Weights of a small mixture-of-experts language model, trained from scratch on English Wikipedia.
Size: 13 layers, width 320, vocabulary 16384, 49.4M parameters.
Training: 255M tokens, 7770 steps.
Below are experts of layer 8 (counted from 0) of a mixture-of-experts language model. Rows are named router (the router's row for the expert) and show model dimensions 0-159. Each number is 128 + 32 x the weight over its row's rms, rounded and kept within 0 to 255. Numbers have three digits each.
After each expert's rows: "mostly gets" lists some tokens that are sent to it at least half of the time. This comes from a sample of Wikipedia text that the model never trained on.

# expert 6
router:054082121087132181173170154162090158102133124184162091163140171139101121118098139093115080111143092147118099145159195117104166081146182123110126164207131149178111112084174158127173102179092126116152104185110060162124141146107124159152112107116121137076137156113084072136145145145081135171157187155138096095068181197137146115168135088063118098138176162113128122110191111114136150124055133153173134127098086119119096127141112121157164126144119117083114078134108148139135138144118146
mostly gets: " —;", "(s", "05", " ENG", " •;", "″E"

# expert 10
router:146140140138101099078102156172121113084091129109145153105163087197122100151110137130088044110194179142100112136230143185089106085151118131170099168165131157135139109151096122158154096080132083125136135097102137172163151087134168130164135255182129148051127100085093133090160078107125133171090177092119110050073121129160119115145113130107102086136146130166132054095108084157134083089052141110124116146137147046117119172078103159149140141151137144035111105132164119158122125154142161
mostly gets: " the", " his", " their", " its", " this", "′"

# expert 0
router:124167119138120103066118121159148143104175145074143106131216138114125131074095145144078161070173164140139160120141135089110139189113188153168173132128138140011139126125176142122162179093186139106113116189148141153127189170161171135173175139177096161141146186165133084105132112144143163105143121164138039169056150160158157155113100104135168136123101164124119123111172103096126105158150088113135147089076163137093148101190184097135127124145091149131143154202113152086117150112106106
mostly gets: " B", " R", " S", " L", " P", " C"

# expert 4
router:104048104114101188073121115168146201062114162183147107104125110186050159110116110125124111103144160137138158152131154165131172114140140146124116141120080104113161153099109117157120209153064134205140089130142144140143115123143121087140138108199078155139175138124147108186076121118102152102164159152121093125162173109176135108139120107094095078122107139110102166111163152118106067096101117110140144130109085138103177151147100117093175119147128150074077099112112174136165107040134204
mostly gets: ".\n\n", "==", " |\n\n", " |\n", " have", "==="

# expert 2
router:094079126117150097092098109116149132057160112111155142129105176111093142153108046177139184122152125125104109113108086152077154115081169053114086120125138162194126139140171138123170127121175145191151182137124135196129124118096182147121121177128113129105162144099108088117134148107135121093147179126168031129144086175141084140111110136081109101134142159104133124131133099136080182107081171064137166121132138135136094126123195146164116147142133188207083119185162079139140170112160129
mostly gets: "idae", " Khan", "ç", "ky", "osa", "ă"

# expert 7
router:124060127152127084093147099127132095160145148133121063155132139123133134100107093113129111114135054198114122164158203089117181177113147112140136185084158160175125096151163119127139134124105122131143110155104080174136122125110124131121112103130089140096167124141129079095129103209175160121146211174142105074132095180161132157108158101161127090098103127073107124117141122164151118128081141106159130124120075165138134123115118116144142159148165136139105083151136131151112155115149111
mostly gets: " Party", " career", " League", " album", " song", " main"

# expert 1
router:108118148077143109149149126139123110123208194108146124167153091126094089121124140136098137109157072213143131062117166103131140161105233152137080143057145164174159123109131127150123128167102094135122149126117158100138147162061163143161103153111167185120157180166125102124165099197153160093108166104147157079180072199134100127101113080135114153053097135109077124103175123097098079128088148105164173178161063119153117153127086116074138114144129121161085110150114089174120183072145148
mostly gets: " John", " James", " George", " William", " David", " Thomas"

# expert 11
router:162162056168119078145118080134166236148113206130176162118160112158114141130126092089134133174077152133116182104148126133087141086089069173135139071083107159154126114154112144171151210096121174131143156076154096122150144165091171136141077107173100183146115136070157130117133146110140177165082128150119145088119092080097123167121170121115141109110049160110122104088099132104098102133118068089152138167075126092074155166163140086108153132136129125123133137136133123136114158117177164
mostly gets: ")", " he", "),", " but", ").", " and"

# expert 9
router:063104100159093096144158109154161160096162129147151171091161176071128127133147092118147131143171060052118122098130128149111104059163158093158112153095182123163122114117149151119116107088104128122138110160097072151133142118116129078136123111172104126103174239144109096131171117210198143149111145135172103104111044157132113142109130093134097103145115124109095129145144080159138096163120116106117139124092068147095130155106121099104158156187115150110106093093139150147133157099133178
mostly gets: " used", " him", " made", " government", " played", " served"

# expert 5
router:118104118130080223191117090136174188128089135110108158191134128176124046097083095141129149109130134079123136145106137162123150042134175105146141129141135163108155086107100174144106125147148100147125131160105134119218104107104118140146169107150135126102135140129105127154174107099166106186132078149087106085134181132114142191091140121124132096147081150100101134155126087117166080127092086152116143098158137129124128090167164075086112128117119144184106152120107100150184137127148122
mostly gets: " on", " in", " for", " from", " as", " In"

# expert 3
router:082143092174080122152085060200176093160127060173091142159073149186123092133184148139123050072156037099073131124183114208124146056128130151121155144117164112155136077155158134085096146158164098146159127170121128129116105179100106138117170161157128122120121149062101118153106138106147122125082095138095111103146125129140120101149145140124094113112099133119038111149126092193171175123166082143070118159109143103092114145129142101118127172160137152122143104187148093183099144139110179
mostly gets: " (", " \"", "–", " ", "/", " =\n\n"

# expert 8
router:132085086051087168112043154083146166094085105207147123115122239109071125129124119116104129130144104124148119097116128123151133102136208126153108119204146095117135078088121170165187187074122147162115136166153070098188130135142122126165102106106123136103141148128165128082176079184148112196127096167067133161113086165128123089126149030145101099157118114090151117145113128097144161065115112126164137139113174118133200156109171138102126136131098140080129115151129135095132152133151092
mostly gets: "\n", ")\n", ".\n", " d", " t", " s"